Below are experts of layer 6 (counted from 0) of a mixture-of-experts language model. Rows are named router (the router's row for the expert), down (a neuron's output weights, with its number) and show model dimensions 192-287. Each number is 500 + 25 x the weight over its row's rms, rounded and kept within 0 to 999. Numbers have three digits each.
Before each expert's rows: a language model's description of what the expert responds to. This comes from a sample of Wikipedia text that the model never trained on.

# expert 13
Copula and auxiliaries. Forms of be and auxiliaries after a subject, such as was, were, is, been, plus nouns like season, years and month names.
router:476496546510496522517532513515509478528480488464480479496496495476473514486506514497468494504531476473462516492519474494503483497492509543490471487487508497467525492495499534529476511465512497469493546504480500532471508482522533484477532481498480486507511510513506490458494491478502477550
down0:513487526504509591500453524495475504494502501475500519538492503498515480513476501525502514515519463496534494471488505555525453520512506470499485445476526500504511470462518459514540512489484507495508525470538450484527520506523538494480465445510481535547554490528482515467522527497548480494

# expert 27
Slavic and Asian name pieces. Middle pieces of Eastern European, Turkish, Central Asian or Japanese names with diacritics, like Ži-ž-kov, Ka-za-khstan, Kadži-ul-is.
router:486484464529492502516497525539543487498439524527523519484519465530527488514504504538527493438503485452509485498497464526471548497502469517511512467498533516484508453501457498496490470492477503522495511503488492468509448523472467509505491499535474459488499538534519486529507524474453538533
down0:518527503503506475473484486525509501516498548470513490511530479479498495507500503503522515485553497501497533429528451452504491504510486503469490500503524530506525492501483495494495490481487497501488492533524433502530496499497500523499520492520514496479520539513473477519524512540531497542

# expert 8
Verb stems and endings. Verb endings and past-tense verbs in running prose, such as bestow-ed, stimul-ates, made, released, found, won.
router:516497558497518447474458462530494488535469494487508458531473520512544491469539502526450513565495523542473520530530480530506494501469491479532496507496489509502499499519486493492483501462514496495516483492474446517490501505443490466496540497543521469502486473485504531490494527493504504506
down0:537469476508515503446522502467525479483526462521437493544495537468514486470503512502483515475487497517458488472496547550511477497459483493528480472501472529485526481468559453549481431523493494488487497500522539514516493484508469456480501480514458542482532551524507462480464537512482472508

# expert 26
Table pipes and units. Table-row pipes at line starts, closing parentheses, percent and degree signs, and units like km, ft, kg, million.
router:489476510512519485450487473497464506493495480516466481491485552492508554514447489473467488496523525436484531530530476507484476508492525483507479554504534519489472513547529492527462490489461490470538466481520528538484532529523455463485505466511477492457512481548482515520503466544514511526
down3:526521520501524519473439459497475482486532577464452517456500467502491508512478469467493519516514557477439454489464482504445523482483505510473533515513496487532493497506493472539455500511493528493467549476481509515522518527515524507524520483507508528458461496459501510488468436478493478511

# expert 25
Vowel-final middle pieces. Mid-word syllables ending in a vowel, often in foreign names or Latin words, such as la in Béla, le, ra, cia.
router:486525521514493491510491475455474515469526478477513489503499484546521475487445477509530515492516470524486536513513538496466476435489545575516492515494515521450476499475500528501538529497556508498457489482470520528492445499496491531525484477503513462512506467477535448483515501524532526503
down0:493473511477502479523549500483527516512533540475474531525496520593505487499538479466531503509526482487495493501538541524550462467466508523556504566497509469476492480542468458472512503502508507491477476545505507513486507474518541462442488508512479497504450526488552503468527505507497464493

# expert 19
Conjunctions and commas. Commas and linking words joining clauses or list items, such as and, or, which, but, where, that.
router:534487496509503497491517483503531497523539535463503477498472506429509473515508510491491480459480498466507507486505508520472520546518506541525464475531491536491514540513476503470502487502541487541489520470499498496476538491491522483515523520522504509537497473519480505479495548541478526498
down0:509519489464541548510490557448504476489489487433503498448485506525508458479502453463516487529479525546518495503520465483522503529465544523510508461495456486518519484498504492483516477462524505502517448514513487520503436497500474481556481526471549532488558467508483519508487480523509489514

# expert 4
Capitalized name onsets. Opening two-letter pieces of capitalized names and surnames, often after a first name in tables, such as Lo in Logano, Co, Pa, Ra.
router:492455478524446530465486497491554529462501481466479494485534495490477460512468473506510519522535523488503488468496511465483508544485512454486514470458487480518511498522485529513475506504556505495475517569472493526469471499539503541496487527494466482492506498507498527538511492514504477500
down0:557529474512474530458511541551519505508554494495477493498475505462508520488438516467524479468506500529509503499510516505474514450509469486509496514491507490514497518512505535540503567499505445477488541469499498499539524550546496491498479501481513513466540572464500568494510528536482490455

# expert 21
Table and list separators. Pipe characters between table cells, plus semicolons, colons and slashes separating items in sports statistics, election results and data lists.
router:489472515514530522507500516539507542492481509515489501521484493502501504443517497479514491518474470503522523518469462521450497487532534502530454482522445516504541482477503533525469464512478466578494474492510521487548478519499500464470509508497471515533511495536493507498506522492499512510
down3:480528507456494495470521477498504498500526528495495496529518496428514511515494496506495482513545488477505471464455497478473455493486512545529497495515494505507528515548539528479516467538496487486498476501483504528503474530493461481522490514515512501515491494483495527479442474480504491512

# expert 11
Closing brackets and pronouns. Closing parentheses and quotes after names or titles, plus object and subject pronouns such as him, them, himself, they.
router:458535512493546549511500514499487492465477535503473482516507536542523506517555433474457541436481508495530496477442511516463516533547510491513487481511484515521501496476508500499520546502487515547498509483496509516484522481493531485480493485485465544500496508487484513491484508470496463481
down0:488480501495533486530460493514527488514481461502530463518520485522500501519497498487512517493518481511454503499493510450538464487478470505536467499499467467507493487524531465509542490535496508538515502536488515532492509473476489479477443481491484429513541498499466445471489520460480517512

# expert 15
Capital initial letters. Single capital letters starting a word or standing as initials, often after a space, parenthesis or hyphen, like A(usgabe), D(MU), Charles Y.
router:509471469497455477498481498513478448492484521548488495527476525462489531486500511488483543526486464466525479508501459484517470522499502457509542477500483531480518459494516429487538505500485501500536469505503523516512492513512510491485516525511504531506512490481456477525473483476481510448
down0:494507458516517477508493438476498487549520530522515512552527471465571484534507496492509459554510489500566484495471545496471493449470473513529471496475450498488502513459507525526502535512485495467517471507542492505493501480504512500488450465498522467502485495487516507489535481504473488470

# expert 20
Noun suffixes, infobox labels. Noun-forming suffixes and field labels in sports and infobox lists, such as Ambul-ance, Box-ing, Score, Runner-up, account-ability.
router:535519583489522524460497495470572516514483446511527463503457501522472508487484508504480515524509510526515516504464505506515544491515513515445496502548495492496516519497514475527514498492486503415488494466506508469512515523543499507486501498498501470498509492515526534494486491523528445480
down0:500459494521526529509513454538543482472566516549477474482493525534489516545545525532460486517488479491475505509530490507526483508432514515506535509477491512453505513480478512492487512447516478495503464523476503496480502524555498514507521506498527496488530478485455493510479503518486490474

# expert 6
Opening parentheses and digits. Opening parentheses before years or converted measurements, and digits starting numbers in dates, tables and ranges, like (1997), 2020–21.
router:501512508492499506455490478505488516499485497479536475523503510550488519485493489492489481532434501490496521522481532472508511486520498484489510465531479445477507503504485450510501497471471464522508452539486503533536502508482538510473535498491493497510509470476472474541469483528478518483
down0:514473512493503509457541508512529494522506498498457511552497512485512499495490474476515505499521501517450504506533508536440526520494517507484514496488513499462541472498512493495457489500496502465511533489487506537514552476537488524482500549456519483510449540475503478540485471489522487506

# expert 31
Digits in numbers. Single digits within numbers in tables, statistics, coordinates, chemical formulas and scores, such as 2 in 3-2, 1 in 21.
router:537452476454472487520460504528469504488523491520542487554465445524482475525501477516504498478501478520524467493487509491527495503495465506497475531515516527553475465521478499501493541506550474504466489524528517496514500469520507484476536491474519488485471528523484486517491496496545479496
down3:511489494524518491505477512509478480490497520461572507483496483474457506437522502507491483482489439502496516550449513515582506485451474543531539536503520515470480545508502526510555512562486491478515518488469528488520495518489504534498491499471489529485511548491513496538487505548527506512

# expert 16
Adjectives and quantifiers. Nationality and descriptive adjectives and number words before nouns, such as two, several, American, British, secular, National.
router:503511471477525482530512519486477557511468539493471498522502534512516479485516533507526516543476482453492470501497486501541478509475517507495475533469460490525481539476497498503512525530484543474546483485537525463527513483502467478499448505467548498516500549507543518532469489464475488501
down0:509453510473475476532513546501485485469460528521518467489510469506524489495501536511547507527495528496525522512487481515510484477445510534497503501490495515463504505524497466504495483480498492504468480520478520493499510489474497517522523438536518490487383492489466530512523527527462548496

# expert 9
Scientific word beginnings. Early pieces of technical or scientific words, often Greek or Latin roots, such as ec(centricity), ra-di(ation), trans-, electro-, gene.
router:488478467513489502459500506521538490447502495458498499511504463516492519504524519501470510487509506493494493519526524516501484486491473506526484536504557512474525503526508496532475488498482483539533528535544501518492497507502480485483469463476532549516491543486518509509489506498540471491
down0:483468461493512519521485546489501513498475508553494485492484471547480485523461471515478473488515483510486516529541505488510468521532545458527454479495459499531475499462486558528509481488528538501501472511518473474494510476467518485537508506481495518507533444556488527480483523469480496501

# expert 29
Standalone space tokens. Bare space tokens after table pipes, colons or words, usually before a number or word, as in July 31, June 2009.
router:525522516492478522472498496534495531519518495507565479494507455458498508494481480516541492509494516515509518521514476477441512480501508535486503524493528496530535518493450456478486496502547510474534473533492545494489524514527498486492536562490510548448483500502506525488481487460512481491
down3:507518488502537505526512546483534531522464498488525513469499492504521539457443488519480464481490522535507458519488505543465518531513489519511505498464453472488538512458521519482469471485477503498496500489503529490514474531480536485527527520458439489497508480522470456485507526492497503524

# expert 2
Proper-name second words. Later words of multiword place and institution names, such as York in New York, States, University, County, Party, Post.
router:502465543488515553495465473511517563475499464489518470496530482525527526508514501482494498483504533545535464499492481448567486529520539506486554507497507499512524517474484501522481563538468498486507530519512542517494543478513509518501468484439482531496499494521528475483536487481522472528
down0:473477538506520520473493474511484482520532490458501504491465501500509499514464492435468493512519524435476478505540510511477459511515527523514517488500511508494470502474496526499447480506538483503539526449506488485506533508463502490500471496503568504454524515493477476508512537485501522474

# expert 18
Mid-word consonant pieces. Short pieces inside ordinary English words, usually consonants after a first letter, like w-h-en, aw-k-wardness, W-it-ness, Fo-ot-prints.
router:482516502517492513538503474503506498527522493527484524536525493470534513512536529526484510483492497473542508505472504510485499481514465475535488485505483486528510437498497531489482496512493477515492497479510521458505496500474472496511477461484490506478505529467486512531578502501486474519
down0:503507492484564542520504486518550485496498504512516477519483515519493490457560510502504483517443492509524556513515487501552451481503498516502514491500520472480472518507491501485533495484495527501459525480469499504525524489483495528499521494500500509447513454511481473537505522532479514505

# expert 10
Sentence ends and first names. Sentence-final periods in prose, closing heading markers, and common English first names in lists or tables, such as John, David, William.
router:475510492517490485541521485444518494456543483512525506450472485521489489465505483502498468524469474520472513501494497512499451523466524496491503513471447510521472488512483466497519491475471524496485502531540482511493508463487523508513489457494536557512507468492453459490438524465534468519
down0:492471487480503476501524477518470470491515500534544483474514501488485531540454504460517508499501486480485495486479552529483511513510498509512510465534545537530486491503503465506499473479501524545481461449533488503548495513501528470493566512497496480501578491505463494494486481509497511497

# expert 0
Subject nouns and pronouns. Sentence subjects and head nouns after determiners, especially pronouns and topic nouns like he, she, film, album, ship, role.
router:510533503463466466516527572504567526497520507478491486475519502485495478541518483491482509533488537503496505458481494471496512519527503463476491508511473533518504513514524477465510472500509482522492506494519529509503487513493520506515483524493490547460485517491543472486489527476580471462
down3:486460492505512476466483462532486518470536511518504492530494505480480558478482517519481551511535465458503475518529498471507495491512503463484516464475484461454534480481485484488521522477530474501559477501489518513541487523441515543541483510499502499495504497494523493529497462497497563460

# expert 5
Hyphens, dashes, colons. Hyphens, en dashes, colons and opening quotes in ranges, compounds and list fields, such as 9-12, aged 85–86, Grades:.
router:490500481498513502544515483507455454551519469458471515477472505526414493511515513478513497500525501500514493480518460535455476497479487504514498516496476524486486559509505528454489492541477501485470510512516526462534473478475501484493541500519458500503503517474486509477535474461490514503
down0:502532490475525455487519496487498493526539497489485512505497476482488504532488493508478483527473538472493509505512503467537511489496494500536518515482495485512452476487487473458503526522519448500507490502444499502497497515504497529467519515502506488502314481529495483473520457506488462475

# expert 23
Articles and determiners. The, a, his, their, its and ordinal endings like 11th, usually after of, in or to, before first, same, last.
router:525529500487510458511529528461482496522493488490502525488520521466503529498508496497504460520508466499488460525527520514529491510500539545487537522498533467475528488496493473450505503521509488499470508482468491492491555463452495452493449531550505487527509500475504542476471469504510498496
down0:494498487482497454493489501503467514495514474507518496508531521484536539495459530477522504506507452495483461500537504515490507535499551439465458481516501473479483503497471530456476506498521511474470521481486489578543513459516522497497452509464503472454535474478515496491520484486484509499

# expert 3
Name and taxon endings. Word-final pieces of surnames, place names and Latin species names, such as -man, -mon, -son, -ian, -ensis, -berg.
router:510524489517545539532486525523484461513451491514499489497526508537515498486489477515539495449493522550492501498497504507536524520511487481473529510545504501505424548453516510507551477504465542509547468494492531522526517509531476539485468501515524492512510513525494494518457482480523497449
down0:538514512487520502564540495529520513506494487511531474511510491480464519536535493465472501489453492510474513523471519476501521506523468554501473506540487534540427501542472504505512468516518524506502542451505464517518513506501469565534483472534460544511455499510504509481446473491556486453

# expert 17
Odd word-piece letters. Single letters or short pieces inside foreign or rare words and digits inside years, such as A-e, Arant-x-a, her-o-ic.
router:494487528510466512468502481464454489451494502479502520461485501487502495492505456486519455502512496533456511463511523496500510490491510488499488519515482487478477426520524504504466489554468483542491545510509464466511498517541549506484505484523527475510506524500505468486526500458483500492
down0:462468501490507499520495528503513522489508517495481495519487507521438543499490472494493514492520461507535526497481511514514540519510478487491496485503491501486533476515512497496553522527492512474521486487510450487501445488519528485471485501523469512457550478508463515497473494484475469496

# expert 30
Function words and adverbs. Auxiliaries, articles, negation and degree adverbs in running prose, like not, have, would, more, also, quite, a, to.
router:496482452472538467435559510510470451537540531503521538540490516484484476509496514493461523507523509465498471543529534448517500513500477481516498543475543512525512523552509511485521481484530470487474496516532464510475503498494487458525475528501487487456487507496496514476543514494469515479
down0:502502498422475455533509499532501497533488513455492483464478539495526539492462538477465492516562493506531508476530493495565525530486485517493503474522507508489492465550515503501472487520503472521486486475578544527551483524494485476506440511525516470493527516445507486481523512511488510536

# expert 22
Plural and word-final s. Plural or word-final s and similar consonant pieces inside words and surnames, such as the s in Kovács, members, friendlies, Storr.
router:529504499483506496477495530501449491488524491518503487485499491511514540507485523490501500506477505517487518472473539532502516504517498501465531491501506513456475539504524544489495506490521489478506481459473487500519513513504544484506527492544501494522502481478487509499471508552471499523
down0:534508485514540483494470493501526503526500497546494522493500447517498471529548470499516499521454532481520503468500513495522511482504525478428522506510524538532527488488525435515462520494524519505460538474483503550525492500462451507465496491559545498490540498504493457524485516508500461477

# expert 14
Digits inside years. Inner and final digits of numbers, mostly years like 2008, 1997, 2017, plus dates, page numbers and century.
router:504482497527473507508513486495505486475514458494493549491497512451494491511478513506524492510495509522496484486536453524492541456462502472504498499487524530517499473509512489498499488478558512502494494515518472543473530503474489523536526503511477470488489481510449517474469552485539530513
down0:458491491491521492497524497512475502494491508570507489478470508419506519449522474465532473493485522472508494502502499517504520547484514513456502533472480488502515574492495499493505486518503514480520509463497469502497466510489509477523514419498489543485482491456491490542515474520546485517

# expert 7
Prepositions. Common prepositions after nouns or verbs in running prose, such as of, in, for, from, with, during.
router:553492467493510475483451470535521493502520536522515491558489472476463477499467522496543471503529512534507486538508486532493482503520482499501492448495526501504462537490506549463508497493520483488472467542504473485496505484496478487522568509492506466500497455489477538505505506566463518528
down0:467486504466522491550541525482463507494527494541505502492493529463493500526535459520488513507486528478494502502485516484459508494538489518463509509518492483502513511498495524502537493493474524500551477492497509521543497496494477522538507532465483510510585519499525542498484485501461491443